Weights of a small mixture-of-experts language model, trained from scratch on English Wikipedia: a softmax router, 530M tokens.
Below are experts of layer 6 (counted from 0) of a mixture-of-experts language model. Rows are named router (the router's row for the expert), gate (a neuron's input weights, with its number), up (a neuron's input weights, with its number) and show model dimensions 0-191. Each number is 500 + 40 x the weight over its row's rms, rounded and kept within 0 to 999. Numbers have three digits each.
After each expert's rows: a language model's description of what the expert responds to. This comes from a sample of Wikipedia text that the model never trained on.

# expert 22
router:477478547430500534440501553513497547483565478405503491550439468406528469548495504523495512485461532470509467477543507517474481467411478551495462501512564482501478503455512504495533499511537553529443494489470479549558555463557450525528498553547577548517473541531525492482450466545455498475535478522429462420447514506521546535481475520538510552441516528535432534540499570536488544490499511434454465543525510497455508460460528423431529432556517553465479483448508498469483483490510451557463590494532463479457585576479466584525532440491537545426509504476516492497513483381526557521
gate1:454453549452482535479537465577484425469465519491522491539541570394464522512499490478539447495522536545445513427478460489425456519503484490458526380510542559502534517537523489522492497475555522519481548558479410493483484539491546484472460509508523482521497470521505413470452522492545522444527492519476473524529487513480548563456475461510555488589506434458569537455522470484496503459418454518477505477539475455462452496473546525487506453456496407538544427521482453524420580505489572479475499535529478485465546528484472500527441499507505447477496388429497519544574464551539473472
up1:530516515439431454448501436439470509519554507459489433526486518545511545516523487552501539504444511460524502421519577462510490508506529509530571467548511473557465423494487495434553521550461463462470481535555515477602471526541456493564453474451501504474465553485471499591543433456533444540468523474448617474576529509541487508584530560467556467456457495544517430476482540535460435526449531537491501527504500500495551465511509520482536537574543523450535526510484570476462479503587498495452469502515475533459509552464479497512524493573433539458533473507553490475461548537472484432
gate2:530491525466556539545600502470440473409588574434477520481505505501465511517456530528613481516476540468484523508454459494453514576559485553566531531491516500444524546552490508526492466519551510542416503548533430510491432501507460492504459503563480495519516536554510454512509519484454548535456538516524479486474498565450594524441406463469521583528529534471479492480464486486529535471452454529438487565540533500548520476528520500521503551508454524540540552527520475474545469485437554533519492516499455458486439531543521537504441526489531424481505513482454543577497440551506479600
up2:491591572532509543447521523566516489496506557516514529477412518483529505502528528423491480470556476517526512439484488517568393489584519511513481512483568549510447544470514518625557481439501508469524478540551440505527529444526473497482514472486518534506494455432523545493504546518486558540510476533503506511456465549459455429552578522402479506462524559528538480511506476555536479471489561521506494468462507540427434484549508459522493481518542490503497412481468495532442568515443518543466543467487541459456527482418442476529514472529525531584504451485454447520528419493535518439
What it handles: Copulas and auxiliary verbs. Forms of be, have and modals after a subject, especially "X is a" or "was" in article openings, plus most.

# expert 25
router:519498577495425568473494481514545425526448530456496498541571437547552519491504508503481562511579500576471514484434474449614455526472459498491503457500499596496492449473516533439473447476470483549469560454471495561499441549496524544570491536570487536515468528534425512515470464557486570518556469527517521546457513465470601432443526474517529510513517414497485517538459504552510495546459460482556522492500514478504511437449445562556523572559499546530492557472507536486484496450472491433427520517455480513482420476515464560519487486482536472497516485478547462454484462477484550528
gate0:552507483392544499450533484472492539557501524546484515528481523483493454517562515509543462490467547493478550462471521550487484510502417532483576484466527513535497507521484502540466484441540578595424551526539433516473486535456458504482472518520510462370485540489567506489497421524515461459486498567478438511484493562504507505514465506481531541567491495585557520514489498468453490508524482465460523509493518536546540417554492510583411474541483534617435483457476499527527477539454536416557505505488487572516480443512565488512459465491570432574463467488486503523494532483521531448
up0:487473466549483461538509532541523477504526556429499521535518541523494545478449486477557537472450463515568419574467501468526534485587570412514517419447453487466510503525495483524477555503519421427530536520582526516462506566545468517520520472599436540448495452505446460500480510496503513558533468532554458514499468464527473509497523471524552523465481489455456478422489569450536513461506586463520487542447495414453462525400503483497607502432532518473511554586493492497509473510501506515460509555471485511436529500473468504517492598492484527457475488562529515453472476531437491501
gate1:463415554491514433564480521469532497481540526502462500490477455464456495577547494537544604510477460501437514503514429453481498425530515460508515465496574567571469531527602501555435538519461540506519443512529475540528479490453542504515492481525495468558546486515456578472514523501519510584481522473451540541436477484523493515441487448424474462485514494419433522500436575499516458512461454441509500472506542514484534487567486542516478540535510453464516577442478495530524458485518462553544496499475524510442554559522397520538469491490521507575383509499488532481545529470499460537
up1:502483478483489451515524560528455477488496562461426514535513479513504495526525504467489446514467485510451566460515556506508587528519505563540464450478481463505538485494445435456410428492470510457476541430443488574435493522513510443581492552438466587507473550391425519525542517473520557492496493482489519497598449524539515373506483521534548480585492509497535418546528477470523528492546519474525536478503462501547507475461447510477454490479423481487489528520425501554455499432493525499541548458528549476496538559501476456503460446456540415498526520506475563515533542517523537499
What it handles: Opening parentheses. Opening brackets and parentheses before dates, abbreviations, percentages or scores, such as "(born", "(.588)", "(pen.)", plus superscript markers.

# expert 10
router:447519460519440516575487522521492510450515443447536521496435520505485476527499461515437475489415478486474586463544451484464470485516595507496505515547548449483508565540443528548531458459494525512571443542492517532575521514439520481453528503517554473454547500461436473563441464494546518475498452426496498490483517515497559472530450528499443500513524511490489517554548530446550501458534414491505493524524473491538460484575515420510493491469439525563564514507476476523448473536560478482470439413531485474449441526575540564435526531481470508529531517466556514522455567554573409450
gate0:454553539470489508500498471557491466504512446471504517528477502479466485452534489457573509530462524573514532488575509481521520536525467432527518492552609503503419476479422495488457444434530547519513517498437562534581459532533567467520528511487427439523537467460509490443553501566478437486451491474471492523481544554499506563566459486519443504533449459539497523517541508454496418551479550512508492456526483515498504507510518558558498504465462445578490443500580526529472443442559521585504480439435538462453545425431469505487462528489517462476553467507464504519389497541455496468
up0:453562516509516573434478482576446530488466459553484532517521521513473455474540470527524521534511503484483520460601453436533488560530515444509488535521498572508528505462528499567453456478560483521460472571509482501452493482471532473570502516521518493521570434535494495488469552525455479534420501447469451506559437525571579477529489475563394465513455441607482503512506514510462512568557440463537518450494505546440582485524472544483466449426529467531448475523509423528488488533542497528453496472451476475483566491453518504439530436500559480517514453488476433495463557532474459471
gate1:574493495454413517543523465546409562525502534475437461532576459574565477506493465477486496528524468480513494463456553461540506488501496538461495567479509498539527496454506517530562447514493540542533503501477466567479556473491505608502475492579527464497483486578489583569522500491550446531505423456455517533487448490453545448503490484448597406453494535522473578482497479473512464537450522439535466487534474519533593568504517469484532483470510488551523548459515520537523574488525480546506501464531516486459430558475542475527489527534531596516509510471463565461525567538495466484
up1:446489503512493487503544460635537511509513489513500548463526519519521497423417484498411523475451507498462479516569466532461500497534518493458576466477505522380564466474487467552527564481500480525500471474483462497490457544484532483430450519484480422469501533523463442513398498523598447470482495465497520556475539453520547452568517531544456504504512493569481546512485516547407569485509532526506512465533507520488525553452531524485511496509556536409506529464514593465463456474503514495503522476486532542540465487535436424527526463492488586573545460414472475462526521497537526544
What it handles: Mid-word Latinate pieces. Word-internal fragments after prefixes like re, dis, con, pre, e.g. exp-at-riate, collabor-, investig-, signific-, followed by -ation or -ed.

# expert 26
router:461522497494557556491480485463513553483583500570430452469475530506453463432552492554482475543510532428528473543518443550504568495512468511466509539514476476490466503517460497510600470448502490473528420580514519494493480572447495524470510552505511509557522520522495510552486546513581478519475456562474535445464559563567455561489458514530537454441442512500534513475508429564513458496475442515493460404591477511502519452468498459500444536518518532442516474469501484483448557517457522454599586500551523526472458465500517469526465494473476468478491513507432421510465522576419546487
gate0:504505514504518481493493523400445501521496491541515514490528482528546588504506546471498512500499479539529451564464481523456448452463442504529510517505553511489552525570491483553512565475476427571553472536487484464546445589542479532524414495487488514439450492432497526521529504485428535485508572510511456535521534533516402495512493449544455430478515495457500520473442503499439491464555516436487543530525555508473500487516508517451462492506530507484506469461578465514435465474459594493510478543541532523478542522488580561481546406531579351415511517494504495432512477511564511503
up0:529560427509476523515499478524553547535480467480507432511477537519463384455526512514541515492521502566501498479540497557389455540488572483443536381512515570498477504484522505449516509488535492498498503486477488572462495497521540507504540477548517458487528482577510445529473518509575460469462460478467507455486482487490563578489441498513525458475450531479577485482529528450568485450483487492504498466518432536518495528474498515539527547509507513496412529548477465496488438492521433523490558533455455515579470507467496505489555544494409557508562422464476511560561501462436548368
gate1:480469474593456587538491564572556510501452523524479441467490450485524469496505438488608502548542447460572493532536552549492491471551536464509445426474526503526498461509534569520479500517537546594583480546483483500461488542472449550455518511452523463553557524521519483517437465555471561501473516437543481478523476564526474496471523438538489518506482508475511607507523558489510518450531445516496499582514523500482500573492454523494479400517553555485480479540485472520456478518501493452491557476497410441446484543458544448490478410451514523552510535546491492480540459528498539459
up1:496448491514537539456534472539489557545531459532478507528506501475496517441565536465491452486493569496522438466479588477546568525492468507484512512490502537471554575490412502495502537446433484362531496482463531454541497486509519441526480497498514524553493482512478521520462475580559519471562471438431438451485411449487466573453505528482462496502511540510434483535426510436520449456441514500517504454495435521441440532547478484516472561490471507523481575527496546534540466461530533606555449413543505492487525455504551488499507522495410493557471479489542496474519510433437522479
What it handles: Spanish and Romance names. Accented letters and syllables inside Spanish, Portuguese, Italian and Romanian names, such as the í in Almería or Solís, ñ, ș.

# expert 16
router:509460499544490439521476519463519581477561534515495462471572508409560476480449440528521493458493530479525457552492457575451455477537518486548515488484488484534522513492534465564497514467513503482544516535532505474497469448499527513490478432424558499495517589484498574512546553434379502517477514516572497481501459446480447504503480484528500441517479515480562495477570521450475539492486470508478409505565438507488540518467530485543400415503505504519470486470528459450560508443552443598483492508488495517529580472538507449537520505501538563558503431494498466413539445452498587487
gate0:440492501439455484507563430509489485467499453509520596433520512566467469548479541553453510453441488482533497481476451542481507477573539545487451448530474497476559459532453399496515473519476528467473462468515519595443507471521456481450541536458557523439504533451478476470411454444464548441529511505544495551579448515529494435575459549504544520503490525568454516536516504522507509512516528456528497521467485578486475501505611498508510483527510527468586463519524535489481387506509536548511547487570480507474429476535526435569526501538461515504490520538538536479510513573562524495
up0:438562512457513532515556516488448528452546520460496561479474465539442476493480479536420511562489521505477499493476458511481527476554503515550463490499461498457500490520503490589497507592489510501476483548509590517390491367464496553447451574452457467469507552510528516493445474523483556486444518504569499556493507476538523511449466515482534488522410545584428529466465522537509471457493545473613480523480449479520493527461517459533477476469540459490525484507512480500499365443536526487522449453549532485468487468432510540584511481488491473440477527558534508454499493540550537540
gate1:468467516526505538507460481571498524481474487502466490524516557500495429475513498474464484504494474497480501479502426556500516511472530527468621554480542492488475549585529465496503523540476477412483536519497501527425609550446449481543533553477609485487535531564472509462568430515477393513477524462499518426503516446499563489482461578550538391509553481461426459509515495486502526485466538483469496464494558498469534514471518507522497541500469496435571488517584438507498471506544484525540475477546547554519436487495525473434542527491491520578515439468533451454516546436516430473
up1:501518499554489525453497463581548456561542495557453443492590543564513462518503565490513506462485423515488537482471514538517463495464513493477544460444469523488443554528489500477468532568460477467468513478423518488483613557511496504575514536565481521438568489535460477531560433471526487512472511421499544464476474499537512461403527550548576431516561386468474530441476462506500500493498520463525494480478495469469539527480491556493461517560515492463489477565559486493510468561520484571531549523570487530526416427444513492489543486469523502429488445501498472486518503467497415452
What it handles: Name and title endings. Word-final pieces and short first names in people's names and song or album titles, such as Bob, Mike, Ed-dy, D-ire Straits.

# expert 3
router:499507471483542477479572497478461504532543485501542460502536477474561497584511505515466460481499489470527517497514459543408534543520529524458485471560460473445520571571549563553476491460458517516521479537448515483477474464526517483450522441495511503514541518425537521497490485455545522477502525525493563424487454537505463549492424450482571518569495556536527492433514453401501496428469489472571506510535482493438477602496460534489487455406491506430493496482459446462590443499492431564461512508582499500500619462473526445486480477510516489544563511544514582431479503492504451468
gate0:591479499409569535516535458478470583476540497527542521499510535473482497422535481498485455483547507467483563513458495496501539536482550486412510572600525520565492549462464493528495485452454521492466487516503471543494507494528527520477476491540502538529493556464499505465464451536482463538528446464459528568529596540432522537518463519538453522393556512477432578483471530537522499543424465478522532505514517462464528447529521525462514496433511486570496532471524582542492509543505501541490422568482466532566433449487484491543440494539560536562427478448494524582531471449491526468
up0:528538411501499501440502497508464486486477500495566547576565523531480520529503452469533531449458566495454543507506419502494531413494507504574533421522575584534503460507437477566461564499527494454477421496500465486482503397516525541508484514448487470438526530502523445505503494564547474508501493536486467423561495544525540527535502492532527362535522492536500475504482489527496524498509457459490459592509530453440494551490517477510498404503581492439539590529416506494461483530511507443488552505439482497470558494492492498453511469470537510462475491500445448478495489503599458525
gate1:437490507492482526506457456544516500522500529499502441488492497494511485522584494461531503500479500476520459488598476504496427504450474546518423515448550538530466471517498476553521535495478557492539532510509405464536470487500536512536464515496472520503549528498476517581417557535524505447525559468514473496523392531492546470565425600504455467502472518480518494443490443485538484548484478562553566499497466577552486421500524548468526480502461559488545549476602519544557453534573527555477597528573572538453458472472489511452505545487532469541543517463510444504467441490422467517
up1:472543486441538479561559449475569614531543481491548490487496456522513496519483454488558533528522422476503469457501535453481552547455501487446463504501486512523489520554483410518493542531529499464533537526467475502486461535469438520502447490522492497541510466523525514535481511553441430518503478503495533426485414464441482465518507547514516518467390546560496507456472574477495442523497517517510584540522381499466533523481532557487472456507489563497531572498544562530474522578503568570473481569576513539485539531529439588461561534511504477498460518465480463457502587450519517507
What it handles: Word-final place-name pieces. Final pieces that complete a split word, mostly in place names, such as -ington, -burgh, -ville, -shire, Holl-and, Tw-in Falls.

# expert 8
router:505490523497480469515551549487453543460501522505479478467450502493568455475521505547516463461480528539557464411506501471505420478489464432452502518411514484577517500526511553499461547542516517483547557518472434483491569422477503571473508571519536544518504529503522541494429475401437460511524532478442510475526445536501501548603508547504439480509465549506438442469466585509499551427560522439464524469478474513536582510573526533474413459504517558532522506466530551503517523471535510550459493453464521442547554451509542502505464525531581540467458488463467536565444456522523517493
gate1:535531530480568498470511522519492455453551515453502560522543525483375590553552510573513475502507584599509462537562506521456502471458496531463439460463505439472410557425531495454551506473539517518483502469496498501458458550503519618505458463558527439446460540511519417500510495474540513485508474539484542463459541480511468490483579431553455503529499470554518515550506498507487496505501439475553449471522446546520538537493494561477544479454542530520503546503512560480566475497471495495495452525453493517468440558557599487453496562567454469452501534485522452508490529504540460493
up1:484515458475513526510484433476488493569589475454518418581471525502530562529520510490540517529541415483477548452457524514500560576464490501472559535481539484473482460502500493491468514511594495533511589478521539520514478479564523471454565437499490519533531540448460489460477429417527533502535473434507460494516409486433576479491543473519508477523511547492503533504501451544490460424477461489494572514466545500594489438602477557496520514427467562474483486460457533528579540527494549409514496487529497431484512486474471524556498523430432551548548518502494510508527440481523491496
gate2:490437468456531470601534543541440544557406502490510531503532535546471558452516599439498475458508466488440439505474501566491494469497535546500467485485431532426573490464509529479477573463530483408528450482527565443508523513481523518561474496487481414496476450506517484512522583436492540462564505506555468541472513462546541447505507525551523541572474520530469526485575456448512577495479493515455507510475482510468530515493549462527500442535435527467392546473474544471501532507543460489499482538510481467520544598470476524524489515549440475435570436530544489517494473513464502491
up2:569484523481538417511443485461532449479536472561458516495493476439488523485440509502551483565481548516473484358532533500464430441535527490567548545524516500570430539452519446526584533463439468548521503503449443467509457449524461521510462567465457538512493553483503517522454479496511500538530434426523493503484464479549471563541412428473479534467496524491520538481516508542472486431531536495596519506467551529427520493492546484478497547534534495534510468515515496510471535432488539481557563518468484508609452482529537531507434522536499579465541502493511536482484556504448529561
What it handles: Past participles after be. Past participles and particles following was, is, were, been, such as located, built, appointed, used, held, often before by or in.

# expert 4
router:546488529452411532507478417451556475561462466475537490510505492501514456505451565434507457558504451524553463486479441460528498445457503481519538553505497550471499463503460502485437507484493492544458478466504439560451458478537504509515503504541493466471530505543496461520516518488557426514479425483502586508558475514464539477475494449560533576514542426517520470478508519511526543496497427474569512448452539535523501561440503549442563505492491497507410606485540577507488570526470514463531530510509506497486481494540466416526478590505447570543565501495571445542506513457429559570
gate0:503506519495552481488454432494501511539497481485483526526447504479499427543585509505532490506490587510476458499490495478502527483542575420481530517511498564513599584447531451487456545450447517493501495507524480459502537452495517447498498465514495436544466474526485520438508499451515512558474483494522523475482483466535543505538532493546483536495463569490541435464480494516531535540445559473476450479411534478473498546524498468467480438484537497502461456526502440535459585542499545531589649509484450425408570465494517483537448495479494498529580465593471526549500447413519478445
up0:521536540523524503564530527499454478426497547538499534473463439486482508505413548496474535532550434482491521475489452533486426457518541515510542539531529477457504552534527468523522532538522466510474507513518514445468502560549554466568501526559445502546474537477570569494504578509531521537538437485519549477470491506526521498477479455513562478500461469534410490477480548558538475416547485459567537535532507559528453497522484521517504453470421451480464496515422503483469428494445398538508404483504547503563496587509496524383456428492500454477500485499431475542509448524427482445
gate1:514480496485557504490502529532544554528588471478526476485517560543508421456474550521513478460521484461463522424559466448518512512532474468533532522565525522515510444456514458509465560509469525496491377481513487486481540469449506511477435466537563509474590467391482471558511533503514503478516467508405528523521495455488474476490426494535463511474558471452521494472474441529579449503461559506493470500521526531451544507539559487479426498415494559525485522529585474504488532493555482605426533528490529545451564519508469458477458467457459598417510415491525488511546502505508528529
up1:445438485448437501554551518473445443518428504470486495482477519520539551488528480444495559534410432511533460516488457558500519523496509540438441473466568489499426554516419521456496454528511446462527515507569425578470526486443529529513571462510524516482417505541452499504464502545509528495513480480511505586531459500457533477571561517541540539493536496514486526539509558503468526519461432436490605537504464439548517430519458458536548455478432445571482488494507423502454447498520497442573463488494503526530563535535543541493556493505525520504423521509479444526524460492525531533
What it handles: LaTeX and code symbols. Backslashes, braces, dollar signs, underscores and command names in LaTeX math, plus symbols in asteroid designations and dash lists.

# expert 28
router:449489424521517409409458480495495461506566455537539465445554469537502448569509536497487554475532523525501513509501558545394513468514569552537501493571452517480497503512472559553539500552467455516543492462494510467537568534541558424454459422403484434447504511512520472465526505494526560500520498508510483529436492535506555518456477478492489470512511539441562515419475474493604487533475442561497483471530465506510461546572514478487523496471486511524522457506523524440504534480456464472550521408495494497507487572475509467529556579565545532516542461509437587499521486454465512450
gate0:520498435520570508516538484485511570513478506512480550491505518595446483552390501511583484451513460471478470567447454516433487519483576482520527548613550572521562436486491511512575494558532477504531550520518463482491515552526501552493491508534533479428490499464487539552425459488428461498477513496492549502548527460500460429496452417517487522428448525458476490520505499477498557438529523502522475568442518477486497471524521512540501449490490575522470501464524477492452473495531518542483549477573532445496514560477545541582533433569561546458457436448518483493427488534480464524
up0:492478429504481546414505515482437455554556475496555431576543534551462404504406458547459581484512549448504478482475512513446487513506512521580484536503515473510490541497531459526488529507443500521573481518544474540466482527500454521533520514566546442546473490510481514467540538530505433538472496471561543524559488491469455543477523474546531545533484510526542484574462478479507533442456453548510565501485514554429452529522580478509499482462538457525578496495537553487503547489495504524498512559424442451459467561492386532417469528510501491489521420530551464455555456499543537462
gate1:483538474518535496527491566528528502482535471521422495546493456515516537471506537492538450491439477469541525503522572522492504471442457514405573622548449465459547482540452490526570453567479534484419498444460526535480526512537490568500519469439501478439434453534548584515503542426513536513475503472519489559465475506434545458490412484456498589435460488474469493510491534444466581519545496581567526492568519467585545447516487509523480526526504466461477512505429446499566514453482537417464536508530541580478502509465496512498497500507490560538523515484504502566489501481505529473
up1:537465537497547526529509525526528511442528513524495520515468471507524594512516469459441542512476458511462489477523502424479451523564567511481531419435466482511503436465491555511458524479494417481550442449469458487497544519533542480510532563581468527517458549512468526555570415528457557543523437511484534510487426513606566523445476484486488551416487482485501518522412513573496533469456563460495454538515516458457513501560439526490526504523487482498550445522574466463561466465497515488498504484459512490528496479461390470460502448499468522574470558565488546475499542549515414473
What it handles: Mid-word name fragments. Middle letter pieces of proper nouns and rare words after a capital, such as Tl-em-cen, V-eter-ans, N-ebr-aska.

# expert 20
router:493522474481451519474492529473496477524567482452513540493494440540569534469515474415488539513491531523496496543556476489451477531478506516518591541477497446586545451508529519452465465472568465542461550504496452525410476452527539582569507484509460544490500540511419511444448489478467487567486453510521499583541460539549586496436492518565550463555525443496513435449458508421500558559490525531539545541506448498429474526489531471509515529450533446511465538504540474491545547496547521442461527521508583498538554513525499548432440534535480501499473530448527578442513469472448423524
gate0:439430478415483528551469553431522522463556511528531563459538506435475481555491462488488499478582485427490542521530484482489495600493459502442500497456510384535472509473489537543467484502472520479514518493429484507464567513540449559492468431484512491484451465483469435432463475520478477501490474521470480496498460480465552475522485557429489481549435486507472477468564520449518500549456590537472514437421501502490584477507498553500537404447567498457486489467552476525451429485470544487494439427459557448499460550544551548486494562501511543574504513470516475490462447482540524502
up0:520579521570477518454563493498445425590462455502469437474466491502511553453451453465534461456487488559527486441536532531492523409546533485566514505483432553482486479527433407491514479432527496442498473487584503455519465501458564479460490549571509540536524541486542563602577505493442557466530462502494506464502515520540522513538507491491489462473523485456468453523499539463516542452521432511507539526622465455550488525516549533503519532518528509551500522545459515443517519478458471498519512529523482545550555481480476419465526461528574491506490431568461513470592515488485522524
gate1:515462516478513412506502498537487484508542439502501430517500495520521420455530542445550435500509562497530488604560519470466516519496457589405531554520569545485490500566483501460569509442504558475498540519504475541554431495524501517500484502520516525494502538451492565509497454521478546491505459490513504441421434506494550509491504451439562543435518524473484450538511501489490510577532431434514498490468455529412483563517590447526440531560478521464504507465479465542483499577507513509476536542463548423484523500467551531534494445460460489502532533448433399474491517479405508507
up1:470553455457501524533516484475505512513434517561451523484498537449486558529516467575466503532462454472479530427486486448552456467472500473538430419472457516501491495455488503509406543482518444551458507427547504529453563507500543491482522488493486526537416550505432486464514563449589456506552531504503515523575530522508474501539478501587449434559546501519435502458532545526469503456493496490521470528500516445501473461402458479528558419521500480467561486468500465501544484437559477534530527575584398486514499554566474491483486526516524415538487464540540534546557491473526554490
What it handles: Taxonomy infobox bullets. List dashes and field names in species classification and chemical data infoboxes, such as Clade, Species, Binomial, Phylum, Animalia.

# expert 2
router:505543508507532522454518479530453443506473518444512548448496544548539541525457483516565489551477462543503547502469489486576532529545506539472507451553458491477516415489560477453557492494546513548509509412495546479506449459565509395463534514604518526499474504540477476459521506463526533451587519540571437476503481524417452425482519465497490532537540422462585520536499430461463490524476460463435516425424511512535455533493461505526551550521515554515481444611494528542485519506487489511492465474498531527474501529456412486424501468473483502466491497476591446503522543506567488506
gate0:513527513505477515398498478557488548503559488537442481514415546553501553438567517505516498501481523420471432444571561515525508544563537583464539541463510422518523457504494464553551456457499516492470468470444481491541523546541477471453478505490438528555458425587463469486492543472464531516559462562428464540533432466479496526506546471557541488447493492458469523491464447484495532557438436524505509561457482454480481514493486507501445493441604558431513509449561455516528481496556499520538489522560445512513454492529504472556470564513510536516446500502451465445505519441508455528
up0:489472540536539523511488509503472582550568433568522493473430512457427573437550528469494525491509538436461458482502569506481481533549540585507584583492494456539495486488568473518543516495544473490473502479422447545506542568485467511444517521484419521544514532559484464496501504466525505471530509549481480530465475419499462528563492499534575482515496520424473514479463513425517510543450461482489528497411444435514502492495507514512488529461555547445509481465542447502516495482526471520590453482546477542486433529560429445560509598484505556541463562566505481469508524455513479548
gate1:531532472473521513419497461450506515513557537417529517524520562458605485462481477518519472547431471437536463494540545465534598459477495564436506503441533580532477471495563518521481527520481442552443513520496575477464585496467508505560472510525457522477511557434488525519478470548479464488582474518538538483469477420517461453494507544458453465477500551497479539525440540470557489489438489528398492510520476541477472540508474517434522520571499523527538457459511438528493517547442529425465458566516451572532486488511518493523473535493430436574465569516495463547457477517534523485
up1:477514426485544512482523524437494491463518452470418531477515579496623479519460518565499562514473482458501491612541514489495552529484472479427433457528545570506488537551517530507549437521427482507536472525469544479508455514470450473507436494481548476552528566517464527552525490575476473522486504573560538496511444493487521504485450533454500499495436468528549503500508522549473496434451475544466470529522418523500501522477519533500523558512534574560538483533462482572526527517466484470476491526573489511541489442525578466490488486457565427539464462494576468513554454541533548396
What it handles: Separator after label. Colons, quotes and closing punctuation that end a label or quotation in lists, such as Author: , Dam: , ." and ): .

# expert 18
router:542518585460498516463484411519465538460452496541476526513538474543468559522445515541482474517506526520443499571487553457571556548559540468572455448555571491530495430455526507438532502513476549558429446525485521478457541515486533492516451537539590530487516553503492478487481468565454496499454570561461488533502463470511516437437422488526521498525478514510442416594511517459518491521561537454506483524541512491494466479467551541449498523516532449489475511584552526453535566498498564484432548540481530562458577510483422485492513508482461477555497481525485559496456464452544549493
gate0:484476466452557447563542444558466547433465513596513513556530523548513506521455490506513502493438464458529593572513485520481480563559485440551461488425464510467451584521403539495433473463511490508473478460488502578451544503479560501489501483469518479542446535491540493538462485606556458455546518521476474513461462517554436489471525489535491530487500481410546484504521457490475515498542475556533534490499501510518469515510543597511479489470523490447548472450458444474574530493431524558508424532495492555461525553506464521514475514549557545475541601485497469545497492545534551469
up0:443438440470512502481484516556545490485526491610454494562561499496414548424460541485399469502464466511521476482493533453497458650504512548523481480577490485436468539491545447443503509511515449545509545511494518542505535489489440512483433491563519580479439497457577444479535490534560451502539525469569464507540422549475460493426571542501522498547461520519532490493465467481515539476539544494488507512487593569541502567490511586507510497449540479519496538496520474519576445476446514531512454444504534469472495480522545512530504482470551492430487490541496511534451495519528520513
gate1:560458461468531460483502456592555485536466532568533468519512480438462490524475468513559474428486490564469520465566509510540548524527540462574516520475545565470482452531548500496458518477492560508486505577522545522511447524586540522479518471522451512523506436522495537553434477497589473521453486565471501507566500581475467470598553495437486498441567564475475496497519539497520558489399543542446499466592497506490505465541485476444516497533442500546523498441445554537520543536527439602549474525491472452516523454490551507506484474453504544544465523443467532459516549494510510483
up1:465489504512458472478454496576478445510506525549517526459428464396529464483457506544504514418472472542518494528481487440533539484472498502568542512535548531506491552495505507581533445561514511599513456475513491539510492486461506486514497524430456519495528481528472537459495544604601545432491503521441491505565521512488415487539511481447405424487515597512420476532503546423511542553541548499466477489577467476521532512461547556489504501494528544529558477444504522523478507577535520531472551499475490578545493505507498485457439477532467507531455496488567506505522435401518540492
What it handles: Commas. Commas, including after closing brackets or quotes, separating list items, clauses and table entries, such as "In December 2012, he", "The CW, Disney XD".

# expert 7
router:492516536466465521523473398529486471446469497504483529554452523478533470542514476486514462472561467553493464475435535536507472533480565528436479469508442430436441435548506450532447459456527469475527503472547471468590481518520502460542518483510450533561473535576457484457495490490509485532467486429481519405504507477505522419458502447522488537488552464480436593489560547545475524500491510453507466576522532544559492477513534529478450487539480521573499445424472519487523481463451579526514494529556482541517473546593414440513566508460456528523558480437536533583546528513490478499
gate0:447525486553474529537476491474555609509483510509513545481543441489439475497477497562463449527436470532559449481476503467527472528418483578517518477499507519547481505507477451572486480562504530428518487505497475436499449481533471565476529475489478439449564536496491452485600540521504451463468545577561546475556551534467570533471543505429453506441493576501484589448451485476464502497483436477472466556529510443477556533507506507485526480517527498478471528512510499471514467470478550502490530521473533538471492579551435538421455487499407450572446533573504475508448524560466452528
up0:469506455545541454527478532462630548482517543488568539514492501520520468519479425535482368541473454542492462496526479470468537473511516454502521445506445452546469499479556484416513461492494462550461476563547543497508539534584491467531547513525450510480508540500472507432549507503515492540513492609553535478516474531525540516523532510498516558520470521516490525455472435455438491496564486440551522515486474530558538536486477440497499425512514532518489495537486454538533560544448551504438464521431469480464580554457474541554444493473460509522452522524556517389444484526476555439
gate1:500491498484506489515471492528464443467515508538487436486546544448509498507485504547463520465555419496518535563589500450502505428526532435485431464532496478535488566550550510513559517491483537439439451474545566464530514430501475532478579560549484492475490416443537450527459492508474452553481471525542452432571536497500497441497484442496567488526585446518492456498517504520531542520509550473453482517559481497500535501499556452509502501505624556499544442512452463435517474517522440552538447537442524467515506496610486486483508481430532573509530582486513503518490528556507502417
up1:480509540452485546518478510535506496497596449526515463505514522472506454431507496524535495493552403450499488517547508412534490464529550439481477469508507442497450533547528517528554515528500542469417483476559561490493526414462486524498539534511493456417560447451521523521451491527484487620444469527544499458499563488525491410466482441527585512572518499454487468535532466536517526507495546468452470455578506530524523466479549472514525471536556601486540435511534501520541448557547469536452445555414519482516494479561479469479494532473505583522514513475564515514507468483429458450
What it handles: Table cell separators. Pipe separators between cells in tables, chronologies and asteroid lists, usually after numbers or dashes; a few discourse words like But, idea.

# expert 12
router:510515464503448450534538490490480500461557426474526508462530489415535480436456500528445467568532526476430475485486543463468503485473577508517450461469521501499499444538420513475509542497424487505446516506615580471489531438508511442559492572458466516485512511472589551466582521528440544482455443522528457451501549497430476479523474503479471492493464519535472570481557497547483489478434548521538511543447509523551484518453474439547517498504464531480591556560477469504529462471539530514528435459581406491465476533483564582515514496512534511465485505558526449488532479538526568518
gate0:532480497451469536567540466496455475536493578490468456515510543520514495486500491501471513475539549526519579495467478502524465517539497480502503570434533474502507473467477532537552432515511576455492487528598525521502501473467508394523525533496568512462530501553405507509534423526494570503526520443420517470534555511521537472390454455469501513580537480494556472469491453374554490527453497497435531460477471484556504475564428575426528530518449464505513475527510529576458462507460560498536496492510498461501469479526555486469412536500459525578514510535442460490468459540545526491
up0:560456504486493484491539572475517434455530520419528452610554492504533463466504498459481489531549499512498554555434522464455448486577537485461485539488542535489507527486542533529480509564544568520523538515514444514419408510495538452528490535502575481514510493511479485491558487486460558479462436507482526526514578516517453469567528482493489517556529545560520480418556457393504463494545493468485555586420500461540522524489473584441491490502447543476552500536546508561536447515465545532450509501535470479508464485438506515527464522490456495571462469561459477567511443450514562506
gate1:555460523557523500475570508474532416495489512516497505497510474466465409469569508485531469453502586445470507477514548486486509469508462537418529453508599434553520468478518551486528491503529424483519523427494501442462512542539519552490531528496482497452409450472472630471588536472508449452507584483535574486487474468520523502509451510491458475515514458481457493523507446535533489546551543568458537502445485490436465481546491597577448495484553487506506478497515483473436487468529487483474527463483526434526505573537486538459492509481500495505485471500610470505522461609528483487
up1:495451512479454486477478547524429519482602543499519507596474497505560526523441492484516505432521514539521449444430482528535490539508525513545515488520403575509449550515490443515431536495452566465528502511521451468494514449486535415555487483469525445579495456475471417547437464587501474571479513488553424452509491556455423472530489531463525601512478500504523487462538477513508506493473469465468472496542523547497543556533475478468529499490495432478459490520431522608491548523459528515429486564521440559502516461561434512501511463492501474501430506497443503565538485525505516506
What it handles: Mid-word pieces, apostrophes. Apostrophes and short middle pieces of English words, often before -s, -ing or -ed, such as sc-ep-ticism, sc-out, shoot, Thailand's.